Weights of a small mixture-of-experts language model, trained from scratch on English Wikipedia.
Experts: 8 experts in each of 9 layers, 304 SwiGLU neurons an expert, a softmax router.
Below are experts of layer 6 (counted from 0) of a mixture-of-experts language model. Rows are named gate (a neuron's input weights, with its number), up (a neuron's input weights, with its number) and show model dimensions 256-383. Each number is 128 + 32 x the weight over its row's rms, rounded and kept within 0 to 255.
Before each expert's rows: "gets" lists some tokens that make up at least twice as much of what it gets as of all text. This comes from a sample of Wikipedia text that the model never trained on. Tokens count by the router's weight.

# expert 1
gets: " ", "s", "9", "0", " (", " re"
gate0 [127 169 182  97  73  98 130  80 153 125 138 163 198 128 109 131 109 143 100  88 134 119  97 129  86 152  63 105 140  76 132 128 151 141 142 112 178 116  99 166  85  91  72  56 126 155 117 152  84 155 197 133 147 108 106 120 128 171 100 101 185 139 156 181 115  89 127 132  99 144 110 143 137 221  61 113 166  93 134  99 139 129 110 178  73 181 134  79 139 142 124  97 133 112 125 184 171  69 119 131  89 158 160 182 157 140 153  65 100 103  93  67  54 146 147  89  90 131 140 171 137 180  91 157 112 155  74 159]
up0 [149 103 138 165 129 113 152 121 122 120  80 107  87 105 148  91 155 128 103  91 198 147 101 169 152 110 125 106 131 134 192 140 114 127 146  71 118  90 158 139  96 104 104  90 131 169 173  82  99 105 128 101 169 147 121  94 187 135 183 114 147 150 107  91 141 104  83 124  88 202 138 160 128 181 171  99 188 141  80  43  95  93  91 108  90 146 111 124 145 111  80 127 150  83 110 111 150 151 147 114 175 120  89 220  97 153 151 168  86 105  94 116 117 136  79 112 118 115 160 112  96 133 122 157 152 138 113 161]
gate1 [ 89 122 163 199  97 145  84 116 125 114 122 140 111 173 123 143  92 198 148 108  62 155 177  97 134  98 113 112 123  80 157 102 139 169 112 146 120 101 162 154 109 127  43 118  57 109 164 105 158 100 146  87  67  88 128 118 122 163 138 167 163 132 148 157 104 117 134 158 156 173 188 202 130 120 140  75 115 202 138 130 122  83 143 104  65 149 131 151 119 148 136 140 110  87 110 111 158 134  87 103 180 110 172 172 156 135 153 100 145 136 116  62 144  97 146 126 126 151 154  91 165 114  97 148 191 149 159 132]
up1 [ 85 110  83 170 134 123 162  96 131 134 135 162 132 117 169  85 151 121  86 112 140  62 108 140 130 130 128 167 142  92 130 105 165 149  98 133  79 134 147  80  89 116 146  95 148 176 180 105 117 143 145 137  67 136  73 208 108 114 185 119 194 111 111 112 153 161  99 104 118 117 121 170 115 145  86 153 119 155 223 104 115 120 144  97 206 157 121 117 145  87  85 200 150 152 125 166 154 110 110 114 124 132  51 134 157 147 110 185 175 132 158 118 141 133 151 168  99 116 126 131  94 169 131 125 190 141  94 118]
gate2 [132 148 127 106 119 140 132 123 100 167 127  68 153 121  74 183 123 127 187 216  96 138 142 141 100 150 124 125 150 112 145 181  84 124 127  92  82  88 144 155  99  89 116 177 117  81 148 188 128 120 127 143 127 106 135 112 120 186 121  77  83 151 121 158  76  93  88 158 161 114  88 126 138 190 187 179 110  84 133 173 121 128 120  91  98  81 182 137 138 141  91 135 118 135 111 126 154 146 144 149 118 147 208 111 126 151 170 125 157 109 125 157 153 107 123  66 140 110 160 164 139 142  88 133 131 138 109 137]
up2 [112 151 100 162 141 127 143 104  87 177 139 134  85  89 109 126 160  88 100 153 118 108 156 108 160 151 123 110  68 119  91 163 174  99 138 140 107 136  66 196 124 176 125 136 189 102 153 128 102 174 129 138  88 111 179 140 119 117  79 148 112 170 133 158 135 117 128 103 124  86 140 126 109 114 113 173 189 185 139 136 101 160 109 140  87 101  84 184 129  79 120 113  94 100 143  96 117 131 153 150 116 116 197  91 122 128 106  98 162 120 152 163 140 171 140 116 146 133 131 102 158 131 171  87  63 117 166 158]
gate3 [153 120 171 140 152 109 164 172 159 123  76  97 103  96 116 154  51 145 149 170 158 115 164 132 130  92 113 203 116 149 130 114 128 139  91 167 130 156 151 177 187 111 115 136 112  55 122 147 157 160 165 141 144  65 118 112 115 107 169 158  50 124 126 132  63 185 186 118 138 116 110 146 121  92 129 158 104 124  97 147 121 142 194 132 123 130 112 167 119 154 138 124 110 132 162 137 119 140 130 155  65 170 113 114 134 136  97 157 106  98 137 137 153 134 115  78 121 150 108 134  91 118 147  83  87  52  79  75]
up3 [119 144 113  83 159  63 131  93  97  93 119 120 134  66 141 142  89 125 115 111 195 160 138 128 149 121 164 189 171 142 134 141 182 151 145 139 174 149 113 101 112  60 107  91 158 137 123 124 142 136 112 139 136 114 135  84  87 118 116 144 164 141 134 151  98 149 155  94 178 158 101 158 140  79 136 100 101 140 134 162  86 166 149 162 109  72 154 146 129 113 131 153 115 124 130 162 106 100 137 121 135  63 132 103 175  73 183 173  92 148 130 124 117 112  80  66 113 130 136 113 109  62  87  86  90  87  61  87]
gate4 [119 120 113 122 144 116 177 101 159  81 197  90 131 106 166 160 111 143 178 168 121 141 148 166 117 172  88  75 118 130  95 190  87 139 107 108 178 140 116 105 140 163 170 111 141 142 190 160  65 166  90 111 110 125 143 104 130 165 101 100 138 151 173  96 125 164 123 127 149 139 107 110 130 101 135 106 166 111 152 134 213 115 145 115  83  71 123 130 104  46 169 116 159  89 121 107 142  72 125 179 153 100 167 197 112 133 164 165 175  98 113 124 108 108 136 171 157 134 126 137  91 110 108 184  64 108 165 149]
up4 [ 83  96 166 157 101 132 147 119 123  93 109 140  96 139 123  88 171  89 117 139 135 133  95 133 149  62 164 142 230 188 141  34  70 160 152 121  73 133  84 137 158  90 153 178 173 140 141 153 144 129  98 108  93 158 135 225 123 116 142 201  95 155 111 152 133  44 108 201 162 140 143 126 138 195 158  93 137 127 131 146  94 117 154 145 162  88 116  95 202 165 159 130 104 179 146  71 123 214 137 179 171 149 152  71 195 120  91 104 128 117 142  85 131 130 115 104 176 133  93 128 126 141 115 118 144 117 125 155]
gate5 [140 119  98  91 180 103 113 199 110 145  92 115  92  95 116 132 157 171 118  91 174  98 112 112 156  89 115 149  88  92  98 146 144 145 157 117 134 123  87 147 116 133  72 155  87  67 120 144  97  89 173  94 163 111  86 126 128 148 156 183 139 123 111  97 144  88 185 138 107  50 166 151 118 167 157 183 128 135 111 134 118 116 149 143 112  98 143 113 153  89 144 178 186 139 127 101 121 142 104 133 164 159 196 163 162 128  92 128 109 142 128 109 102  86 115 121 134 141 127 111 100 138 155 118  76  59 161 107]
up5 [121  78 104 138 130  87 132 122 145 139 103 116 107 112 113  94 130 119 169 129 145 136  67 177  72  94 119 118 151 152 141  72  96  87 154 128 160 157 143 118 152 104 119 139  90 139 168 106 103  39 122 110 151 147  90 215 133  72  86 164 116  86 118 131 165 162 114 100 135  79 135  82 137 139 132 158 135 108 114  99 134 142 169 167 144 132  81 116  81  95 167 108 202 158 115 176 127 169  58 168 113 165 112  76 172 151 139 169 172 132 116 117  83 106 188 158 129 119  92 184 173 132 141 112 124 159 125  76]
gate6 [123 110 152  81 198 145 126 145 120 164 168 131 129 123 115 147 105  57 125  56 114 138  95  82 139 124  76  62  56 175 109 123 148 155 123 204 115 121 112 143 169 145 120 135  94 198 193  93 127 200 166 129  91 129 133 143 124 149 143 151  97 150 131 147 142 146 120 109 123  99 146 123 128 152 126  93 129 127 103  78 120  98  99 118  82 131 112 172 123  87 148 158 120  49 123 116 112  93 108 120 116 106 145 174 141 175 179 156 104 107  94 140 125 161  98 107 142 129 131 147 140 118 128 120 112 112  85 136]
up6 [143  89 110  84 122 124 135 118  95 117  79 127 128  73 160 163  58 156  98 139 126 110 185 130 150 172  97 125  64  79 178 172 102 125  93 119  93  78 177 116 213 177 119 142 158 173 158  84 128 115 124 157 112  88 158 109 124  70 212 161 145 162 198 130  98  67 147 111 129 100 180 149 118 136 121 132 124 182 100 177 132 101  96  95  54  73 160 168  81 127 170 142 121  89 158 130  94 118 129 132 104 143 164 151 117 139 162  98  87 126 119 154 121 229  85 149 137  92 120 153 156 134 159 148  57 111 131 115]
gate7 [190 112 132 154 112 164 119  84 129 113 121  81 127 107  92 156 110 147 128 175 104 139 141  99 205  87  57 106 147 103 102 130  97 136 140 164 143  52 147  86  98 172 113 117  99  88  91 112 175 112  90 194 104  93 130 120 125 108 132 198 156  67 151 147 124 163 115  81  96  92 208 131 188  85 134 171 108 107  97 123 146 135 102 125 107 144 125 172 146 157 145 132 161 137 119  96 147 121 185 135  85 107 147 145  97 151 147 116 121  84  87 156 122 103 187 157 105 144 120 126 117 105  67 165  93 122 101 131]
up7 [140 131  72 104 124 108 170 140 159 122  67 132 166  91 125  79  74 117 150 121  60 219 106 202  85  50  95  95 181 159  91 151  78  85 121 213  72 109 167 170 123 137 114 122  92 133 210 112 144 138 165  93  80 156  90  92  92  87 161 168 144  97 100 127 142 117 131 142  74 151  61 122 126 171 129 103 105 162 119  98 107 157 182 219 100  89 156 122 104  81  75 128 104  66  80  85 119 126 126 133 108 164 174 103 165 113 206 106 166 116 136 162 127 139  84 154 113 126 138 168 109 151 135 115  66 133 155 152]
gate8 [125 159 108 151 142 164 140 174 145 166  96 165  89 147 127 178 162  69 193  91  94 161 144  69 134 141  63 139 166 132 123 135 152 131  53  74 130 189  90 131 163  87 143  69 137  90 160 130 148 139 158 125 158 125  87 106 145 164 135 135  82 205 192 173  76 174  91 135  88  83 184 163  89 132 195 124 148 141  94 115 110 107 148 120 114 122  92 175  91 124 147  97  66 118 158  89 108  83 161  90 181 110 220 167 155  82 101 191 178  82 130 125  91 129 131 141 112  83 167 124  72 117 162 183 138 132 160 130]
up8 [105 203  71 142 114 145 115 135 103 169 123 135  69 105  98 130 130  95 143 104 218 185 122 131 132 130 138 141  61 178 115 103  85 112 117  78 164 147 106  85 184  86 140 111 146  60 111  64 163 124 150 113 151 134 128  78 188 142 126 155 112 123 164  94 101 109  93  93 130 114 194 168 145  58 177 132 122 139  87 120 166 153  64 116 145  97 135 133 125 109 130 133  78  90  56 133 113 118 149 131  97 109 169 121 113  87 106 175  96 121 130 156 172 109 167 113 164 121 147 106  48 139 132 166 113 176 153 108]
gate9 [157 138 108  87 114 139 156 162 120  99 145 123 123 168 106 162 112 119  88 161  76  75 140 111  94 147  78 114  68 205 105 190 153 191  94  76 117  86 208 208 102  90 178 135 147 138  72 140 192 124 152 139 103 100 141 135 139 120 122 198 135 164 168 135  99 153 164 166 221  98  77  80 111 143 159 128 185 125 129 109 139 102 102 103 102 119 110 171 120  78 115 124 152 145 120  43 135 122 128 120  94 134 117 129 124 147  79 136  87  48 136 132 159 119 111 190 101 108  86  93 150 106 198 151 126 133 167 118]
up9 [128 154 132 126  84  95 131 171 134 164 156 104 130 192 121 168 169  80 134 113  81 152  93 102 113 145 124 103 148 184 107 211  81 104 176 105 121 139  93 160  77 114 165 129 207 152 182 122 162  96 146 152 173 158 115 140 139  97  60 154 115 109 193 183 177 132 126 137 154 120 128 107 138 179 157  86 181 138 168 142 208  99 125  96 182  89 124 165 102 149 169 124 121 152 159 112  85 170 114 142 171 156 180 120 152 144  94 149 143  74 137  89 165  70  94 152 183 102 121 144 112 110 107 123 108  58 147 131]
gate10 [117 107 145 136 106 132 136 138  76 127 125 144 167 171 113 152  98 192  47 166 153 101 109 134 164 161 218 147  93 134 121 121 149 124 156  48 133 105 159 189  66  88  87 142  97 122 104 155 159 131 175 119 125  97 176  75 115 149 103 126 132 127  80 112 121  57  84 133 109 110 170  79 151 192 168 139 134  66  91 123 121 167 118  82  80 130 149 174  96  87 129  80  66 101 154  80  88  51 162  99  79  90  76 176  83 128  75 169 132 124 154 126 182 107 171 102 157 144 118 127 154 122  89  99 122 143  88 168]
up10 [ 94 185 134 118 101 148 108 121 171 149 194  81  94 133 139 103 137 142 156  61 148  90 171  84  94 102  59 158 150  89 122 174 139 164 123  91  99  91 126 128 178 118 158 129 165 119  97 113 141 171 147 160 116 127  91 111  72 164 122 170 217 145 114 122 117 160 127 161 132  82 158 107 147 120 139 119 132 178  85 165 142  73  92 174 124 103   6  98 145 112 147 182 115 127  97 102 139 121 113 108 114 142 168  91 149 126  97 109 146 114 142 135 112 103 144 155 130 134 140 169  79 158  96 120 181 139  79 111]
gate11 [116 137 123 147 108 106 146 134  95 182 109 132 142 128 126 126 106 174  99 192  58 117 130  76  96  67 204 131  80  93 156 103 112 131  79 139 129 126 145 162 152 108  77 125 139  99  83 145 145 131 127 181 126 103 101 153 123 116 103 109 115 122  94 129 122 121 200 165 138 132 125 115 156  70 127 142  98 119 153  56 163 115 101 142 153 122 101 206 133  94 177 164 131 154  77 150 106 209  95 101 128 167  76 110 137 133  97 129  72 117 158  70 102 148 207 146 114 103  55 143 180  82  95 167 166 109 151 178]
up11 [138 148 116 124  71 130 103  86 154 139 136 151 171 119 168 119 158 152 137  63 141 110 161 153 106 156  80 114 103 128 112 169  94 100 120 102  92 152  96 131 134 110 110  98 116 110 193 170 126 144 130  43 170  95  88 106 119 114  99 143 164 122 168 134 125 109 176  83 106 192 135 114 161 156 126 155 134  80 150  26  90 154 115 177 148 171 131 154  90 114 113 164 182 169  82 123 150 115 131 151 132 127 140 137 106  93 123 197 132  78 170  87  89  75  70 175 118 121 158 128 143 110 133 151 165 134  94 141]
gate12 [167  81 170 130 166 140 104  82 138 155 151 141 120  83 124 109  81 123 112  91  74 132 111 188 123  65 143 144  79 121 148 187 206 101 120 154 124 129 127 180 173  95  81 124 106  83 113 136 148 137 120 105 102 101 129 118 164  94 115  95 124  87 140 107 128 133 123 115  38  83 127 125 114 112  88 152 104  96 120 111 109  99 107 127  97 152 113 180 103  70  97  93 112 127  97 121  83 129 130  94 157  95 121 143  74 136 126  99 160 117 115 143 111 130 178 120  56 167  65  78 178 135 113 152 114 133 132 164]
up12 [100  88  94 134 120  85 147 140 145 119  75 131 175 175 124 102 193  69  91 155 139  62 121  88  87 124 129 122 110 116 143  86 109 134 184  91 114 113 116 154 140 184 144 143 150 106 166 102 110  95  76 180 154 173 149 131  44 113 110 171 115 124 126 121 141 170 107 134 156 116  80 136 176 148 156 112 150 104 154  84 156 153 129 127  98 140 179  83 123 164 128 132 160 138 155 146 151 171 142 115 154 148  78 106 118 167  72 117 114 137 137 132 164 161 125 154 118 122 163 122 180  93 158 127 108 163 141 132]
gate13 [ 68 170 159 152 167 101 157  69 146 117 203  97 145 115 139  95 161  50 182 168  54 133 112 146  99 137 117 190 200 149  94 136  44 140 113 109  89  80 157 159  80 115 100 115 135 143 115 165 146 102 131 107  81 145 169 152 155  99 180 168  45 135 176  66  87 180 101 123 101 136  99 130 137 157  86  69 130 172 135 181  86 124  95  76 173 134 170 108 178 159 143 182 116 181 184 146 128 164 147 133 140 190 109 104 146 159  88 117 122 123 120  63 161 209  93 106 135 129 166 132 130 137 104 122 141 138 174  83]
up13 [ 68 145 189  93 152 151 157 150  92 143 172 120  77 134 135 159 128 128 116 169 103  87 102 188  71 151 151 172 183 142  84 123  21  92 113 141 121 152  48 111 126 150 115 154 169 137 101 129 169 113 145 101  86 111 111 159  99 133 155 107  83 148 126  76  93 182 102  71 150 133 135 110 151 155 142  95 103  86  85 154 121 123 105 140 202 128 115 106 133 151 156 192 109 127 164 145 116 143 157  99 166 175  65  58 102 181 153 138 125 132 122  87 117 152 103  86  84  88 168 182 125 154  90  88 155 142 185  97]
gate14 [174 149 171  97 144 125 126 165 170 142 101 116 173  82 162 161  86 224 166  89 138 126 114 115 115  81 139 128 138 162 114 104 141  71  88 147 146 132 125 106 114 172 106  68 116  99 137  84 106  78 150  87 144 115 120 128 132 134 134 112 109 125  90 157 128 114 132 143 168 122 126 154 184  98 193 139 105 185 140 123 115 108 189 128 150 114  90 152 119 124 141 155 113 120 126 162 132 141 125  87  79 177 223 155 161  75 158 143 128 109  85 110 124  73 136 162 122 120 114 138 173 122 158 184  59 153 119 199]
up14 [ 98 118 137 148 144  99 105 111 103 168 120 147 119 134 115 154 113 137 118 139 168 134  82 130 163 101 130 206 111 136 131 129 110 159 188  88 124  65  62 121 168 114 175 112 151 114 127 116 126  86  85 117  57 152 131 126 143 169  86 134 127  92  82 194  93 113 121 148 218 138 176  85 171 126  99  88 171 132 141  69 182 154 132 132  93 123 162 109 113 146 111  98 143 179 131 163 231  72 121 155 186 146 138 115  89  91 122 156 112 142  74 145 137  71 153 144 150 151 103 179 122 172 148 171 145 188 138 124]
gate15 [165 138 100 160 119  75 173 112 137 150 196 134 118 136 128 127 176 142 126 137 123  66  99  97 122 153 128 108 151  76 131 159 155 183 137  95  87  52 173 122  68 173 193  87 148 136 149 152 174 103  89 148 125 119 178 113 117 127 109 104  70 126 176 180 106 128 133 166 203  81 138 155  68 101 122 101  87 179 168 157 188 135  86 109 107  78  76 148 135 152 131 145 167 141 129  92 128  98 120 172 136 100 170 160 178 128 142 140 130 132 135  78 149 161  89 115 138 138 128  75 150  52  75 172 137  99 173 178]
up15 [108 121 140 124 162 147 109 164  94  99  82 172  98 165 178 146 135  76 130 126  84 152 132 127 139  75 165 141 112 188 110 126 105  87 126 184 179 141  98 139 113  87  60 169 107 133 122 147  90 122 172 116 165 138 104 111 163 109 156 148 131 158 118 133 204 149 148  96   0 139  94  92  92 102 122 144 127 112 100 104 105 101  97 121  97 119 186 120 144 146  99 139 115 101 158 127 146 112 122 105 132 152  83  84 154 115 111  78 122 175 127 154 132 131 221 118  70 115 160 170 218 143 217 117 113 135 130  98]
gate16 [ 53 110 138 133  81 133 103  64 192 121 117 129  88  79 170 139 145 179 196 173 130 138  94 110  76 119 155 173 169 107 141 122  98 111  78 119 166 155 104 141 118 169  72 120 163 126 163 154 134  63 167 123 171 124 134 106 141 164 140 111 122 166 164 111 107 155 151 185 140 142  80 103 205 104 129 160 172  81  53  81 124 157 154 101 118 144 109 112  95 133 142 141  80 162 121 146 102  98 134  72 124 154 110 116  79 136 132 113 146 147 123 104 130 133 115 129 157 115 138 156 113 144 180 153 203 122  83  99]
up16 [ 59 155 110 128 134 152 165 118  92  70 132 155 117  58 121 114 155 126 124 151 206 160 132 145  84  45  88 123 110 181 144  99 190  65 152  67 138 129 125 130 156 157 150 159 119 170 126 100  92 129 159 115 136 116 114 132 147  98 137 162 203  70  74  96 148 132 176 120 130 101  57 191 140 115 113 147  50 121 188 120 110 164 121 125 200 120 138 125 117 159 123 213  69 113 136 137 127 143 126  54 130 116  84 146 138 135 137 140  93 110 133  83 183  91  92 127 165 126 121 116 188 150 118  88 164 160 120  89]
gate17 [151 146 142 134 121  64 132 145 165  87 173 138 155 161 135 112 169 112 147 136 171 150 171 166 110 179 115 130 134 117 120 144 152 115 143  98 155 131 131  87  99 173 155  83 145 118 126 145 155 142 116 124 144 115 117 154 139 152 151  85 116 130 213  72 135 134  97 126 105 153 154 145  93 177 185 150 176  74 120 141 151  97 109 135 143 117 143  46 123 152 128  82 166 143 125  67 128  72 177 161 113  32  86  93 116 147  88 180  64 142  98 128 134 189  91 210 161 190 140 121  95  95 100 149 123 132 190 116]
up17 [127  97 152 109 126 115  77  90 116 114 131  62 114 116 157 154 107 175 140 107 219 144 133 159  68 128 141 115 176 165  88  93 126  81 170 112 185 157 115  94 127 102 101 126 140  99 111 147 109  84 137 101 131 120 113 124 141 213  84 118 149 157 136 124 171  90 130 134 126 199 128  99 153 164 187 153 124 112 138 180  97 162  86 116 158 138  92 139 131 112 111 162 117 198  92 106 152 107 152 136  91 118 121  75 148 115 147 148 105 130 135  65 190 124 105 149 159 122  79  88 122 141 121  86 154 109  82 151]
gate18 [182 144 152 151  77 166 160 115 127 117 138 192 141 145 154 151 145 117 149 164 152 132 129 136 106 176 113 143 133 100  92 124 196 134 139 116  97  94 165 121 122 188 130 121 144 166 146  95  61 130 194 135 131  89 171 130 152 166 104 122 128  80 168 143 119 173 153  97 155 172 152 129 113 160 129  79 147 109 179 158 139 135  87 165  90 147 119  86 116 140 206  39 113 106  79 107 152 133 114 132 191  86 133 187 102 113 159  98 159 130 138  81 162 120 138  76 141 133 177 173  84 120 193 197 139 118 186 115]
up18 [187  81 138 133 127 225 128 158 155 102 106 151 104 131 145 147 102 144 149  95 161 146 158 102 131 159 154 106  86  81 160 144 140  59 106 158 120  82 127 131 118 118 111 105 149  89 221 116  78 130 167 103 124 129 123  98 164 117 115 125 121  98 145 136 101 127 108 101 105 105 101  66 132 122 132 163  78 134 152 141 203 145  55 139 145 126 178 113 131 134 158  74 146 122 122 145 178 143 130 149 127 105 176  55 167 109  95 138 145 113 130  86 149  94 197 133  78  79 164 139 109 165 174 152 131 150 165 152]
gate19 [136 168 125 115 128 127 153 136 140 146 159 146 103 171 101  63 122  77  65 187 110 138 165 198 151 147  83 157 147 128 112 130  69 131 109 155  77 159 126 123  68 168 175 106  99 151  88  41 168 198 119  98 107 161 146 133 171 152 110 146  93 136  71 162  97 113 130  92  80 123  75 154 140  55  70 139 138 117 117 182 181 122  71 125 112 104 129 170 135  69 125  16 113 143 105 138 146  93 114 160 100  48  85  78 114 124 130 157  76 103 143 176 151 126 126 198 125 171 176 113  97  77 135 145 163 128 162  92]
up19 [ 58 127 188  94  79 146  74 164 114 168 138 105 128 176 136 122 102 122 160 101 120 112 127 135  72 106  80 134 168 141 112 134 120 143 116 154  80 152 154 158  68 197 151 118  80 119 139 117 139 125 175 124 101 143  83 128 113 153 162  85 108 144  80 146 117 117  83 131 125 177  72 147 159 122 134 187 105 122 127 177 145 148 101 164 128  77 100 146 128 111  89  73 107 111 110 133 153  52 147 128 142 179  97  93 151  90 166 114 193  84 152 168 167  83 176 127  98 145 121  97  89 220 131 118 154 157  87 143]
gate20 [117 109 100 127 107 150 181  98 141  96  99 112 129 171 125 103 126 150  51 121  85 124 174 129 162 136 143 130  74 124 167  94 154 120 115 159 107 187 148 178 169 128 151 108 143 139 135 149 143 136 138  80 175 125  78 151 133 105 122 142 176  82 122  74 141  90 124 154 179  83 111 159 128 115 130  70 147 111 151 121 139 143 141  93 133  98 107 136 118 106 105  95 140 139  86  76 178  68  69 135 119 157 188 111 155 131 130 146  72 103 125 152 115  88 139 161 139 130 131 104 180 126 163 128 149 165 102 162]
up20 [168  86 139 164  87  88 132 150  85 140 139 119 112 121 155 152  93 130 155 111 125 168 146 145 118 161 105 173 132  81 123 123 171 152 140 145 136  92 109  81 132  99 116  99  96 140 111 148 119  91 157 106 141 131  85 130 130 191  77  98 142 151 136 120 128 128 113  84  96 144  94 176  44  50  97  82  99 117 137 109  82 164 127 173  86 143 117  63 152 114 174 120 127 204 114 188 113  49 145  80 178 108 166 133  60 115 171 101 173 107 105 112 148 105 140 129 115 128 160 134 126 128 173  99 123 123 126  90]
gate21 [129  83  79 148  97 126 154 127 134 150 146 174  77 180 100  87 160 122 147 143 126 134 135 132 145 128 178 136 159 139 164 142 185 180  98  90 150  87 135 114 131 116 104 134 115 167 155 176 134 126 100 140  58  99 148 159 183 108 133 238 123 126  98 196  73 119 154  66 158 156 127 119 137 156 135 190 150 141 136 174 151 106  84  83 199 129 118  74 124 128 155  92 107 161 139  86 165 141 140 160 141 209 152 110 153 193  76 132  69 106 110 107 171 124 135 103 162 175 104 202 148 181 137 136 112 154 181 121]
up21 [132 124  74 115  84 146 121 172  90 117 173 109 147 163  94 105 111 133 118 131  71 103  91 105 131 145 134  63 126 104 112 143 183 140 128 124 106 134 104 167 110  96 143 188 139 200 147 135 129 122 130 139  80 160 133 164 165 148 139 172 144 187  74 123 103  70 140  58  95 149  63 159  99 146 171  84  95 188 133 154 209 112 128 119 133  93 121 107 158 133 151 140 178 167 134 124 145 181 158 175 121 139 177 145 150 223  90 101  89  70 169  83 158 100 160  77  94 158 125 192 142 157 109  86 156 121 143 129]
gate22 [142 137  58 127 104 138 162 121 155 120  79 100 154  63  91 135 206 121 152 166  91 134  89 115 125 175  76 115 155  46 130 160  99 141 159 119 103 139 102  91 126 158 209 149 154  98 155 124 111 125 111 171  79 140 108 175  97 152 147  89 124 165 171 119 128 120  83 106 141  92 147 157 126 119 137 136 121 120 156 168 160 146 179 153 125 123 146 111 130 135  87 111 169 139 184 112 161 106 183 140 149  96  88 177 171 114 105 160 129 104 110 152 106 156 139  99  94 114 155 119 117 159  74 127 125 175 188 152]
up22 [177 158 123 134 106 152 148 118 149  66  70 115 128  69 144 167 187  76 174 152  91 161 136 150 101 147  96 119  69 157  81 184 115 125 124 104  77 180 139  54 141  82 161 168 163 142 176  75  76 112  93  94 121 116 120 137  99 183 129  98 113 156 150 128  95 152 118  37 106 139 169 136 116 182 101  74 182  65  76 138 138 147 117 183  73  94 141 132 111  58  55 117 129 157 151 120 141 103 165 152 134 135 105 148 150 128 166  97 187 138 116 128  75  40 160 108  65 146 139 118  43 156 121 163  38 104 176 170]
gate23 [158 108 166 145 114 131 168 102 142 117  92 137 140 133 108 135 113 120 147 178 122 149 127 216  98 110  99  95 173 109 164 115 153 155 161 130 168 117 109 162 185 140 128 101 128 178 137 170  88  95 113 166 108 103 107 141 202  63 144 163 106 148 142 126 153 139 111 136 143 117 146 168  92 173 103 135 107 120 177 101  93  96  73 120  97 135 119 126 193 149 122 124 161 131 125 111 145 159 136  95 132 155  92 127 111 172  78 111 157 158 187 130 143 116 111 141 164  96 103  86 159 152 195  82 110  97 118 106]
up23 [ 93  69  91 131 131 205 166  91 160 114 130 145  86  99 141 118 105 167 115 123 101 132 101 130 116 136 104 145  71  85 150  83 136 154 164 122 118 101 117  89 135 154  87  87 144 169 102 122 143 151 124 158 125 109 131 171 130 151 210 151  98 156 116 116 147 161 120 135 155  99 118 158 145 155 122 120 189 128 106 151 192 116 141 147 128 165 108 142  99 103  80  58 151 103 176 136 212 144  71 139 143 161 140 148 140 161 103 166 125  99 117 105 128  73  63 211 162 105 141 109 112  55 156 170 127 155 132 152]
gate24 [110 147 165 166 142 178  62 127 181 119 130  92 144 106 111 123  82 114  65  77  92  84 194 123  88 121 122  95 119 169  89 173 118 113 111 119 121  95 144 166 135 119 122 194 100 101 132  77  90 149 119 137 110 102 122 196 132 133  72 146 109 130  88 102 108 136  91 167 152 160 155 143 173 101 115 110 152 136 112 152 120 143 118 136  60 115  85  98 163 113 140 118 166 125  77 155 137 117  92 148 176 158 106 155 110 168 131  65 136 189 140 138 155  83 166 129 173 138  93 126 132 130 119 129  89 102 122 177]
up24 [151 113 109 107 166 104 146 131 151 108 103 124 133  95 140 128 118 165 201 161 170 133 158 115 153  96 109 162 158 136 140 171 123 150  74 124 143 172 137 116 205 147 149 127 133 146 118 105 110  90  87 133 158 132 133 147 136 144 126 148 106 109 112 141 119 154  89 151  69 111  79 146 144 124  52 122 103  94 103 122 154  93 125 101 165 126 111 153  97 131 114 162 122 103 145 148 156 119 185 109  37 126 128 126 188 129  71 162 117  83 138 158 101 129  85  65 117 154 100 126 116 116  41 141  47 155  91  50]
gate25 [113 154 117 153 166 134 175 110 125  39 156 139 166 140 128 129 153 113  92  77  40 117 150 146 124 158 132 126 113 135 137 158 106 134 139 115 106 133 136  93 144 128 140  94 145 170 108 139 136 129 168 195 150 113 141 110 121  90 180 114  84 130 154 106 109 180 148 133 163 119 120  87 142 155 126 109 151  98 153 153 131 133 130  91  70 160  95 194  86  94 180  71 197  67 146 112 141 186 136  57 121 175  85 174 127 121  94 106 184 156 129 127 130 182 124 172 123 153 135 135 119  82 152 103 159 125 154 122]
up25 [136 152 116 118 100  86 109 142 139 136  73 177  95 114  96 130 103 124 163 146 209 108  96 197  99 176  96 156 110 133 146 146 170 183 105 130 150  82 123  88  83 153 149 117 153 125 117 106 174 145  59 109 109 111 157 110 142 130  73 111 180  96 155 142 126  50 127 108 107 111 115 179  78 122 118 125  82  84 124  94 192 101 121 172 146 103 197  85 131 114  86 178 142 152  93 129 128 142 149 191 150  50 176  89 145 124 145 125  64 139 101 153 176  67 134 107  98 114 193 182 153 105 137 150  90 104 182 102]
gate26 [104 153 157 103 118 149  56 142 188 194 148 100 154 134 145 126 113 135 135 122 112 104 141 149 140 103  68  93 110  94  95 146 139 105 123 119 158 131 152 197  89 136 120 183  70 113 184  97  93 154 115 104 138  97 117 139 147 146 162 151 107 148 161 103 152  91  73  73  78 140  97 168 138 130 110 163 109 112  68 187 140 169 147 150  93 174 154 107 113  92 138  98 168 132 145 102 106 112 173 135 136  75  62 117 116 102 135 101 150 112 158  91 147   4 168 142  54 185  99 129 130  61  88 153  90 132 150 167]
up26 [ 34 129 116 144 129  93 128  98 136 154 183  78 161 137 162 164 184  43 178 118 112 118 128  94 173 130 133 193 112 127 145 136 167 111 130 118 107  94  94  98 120 154 142 155 156  90 108 136 139 165 127 114 130 142  57 116 126  92 249 135  73 171 191 121 126 150 178 165 149 126  71 122 157 137 113 158 198 129 137  92 152  64 126 124 131  87 147 141 146 137 127 127 130 143 126 112 114 138 132 115 134  98 140 179 173 139 103 152  83 130 108  51  72 136 167 155 137 168 131 150 114 147 132 166 149 175  92 156]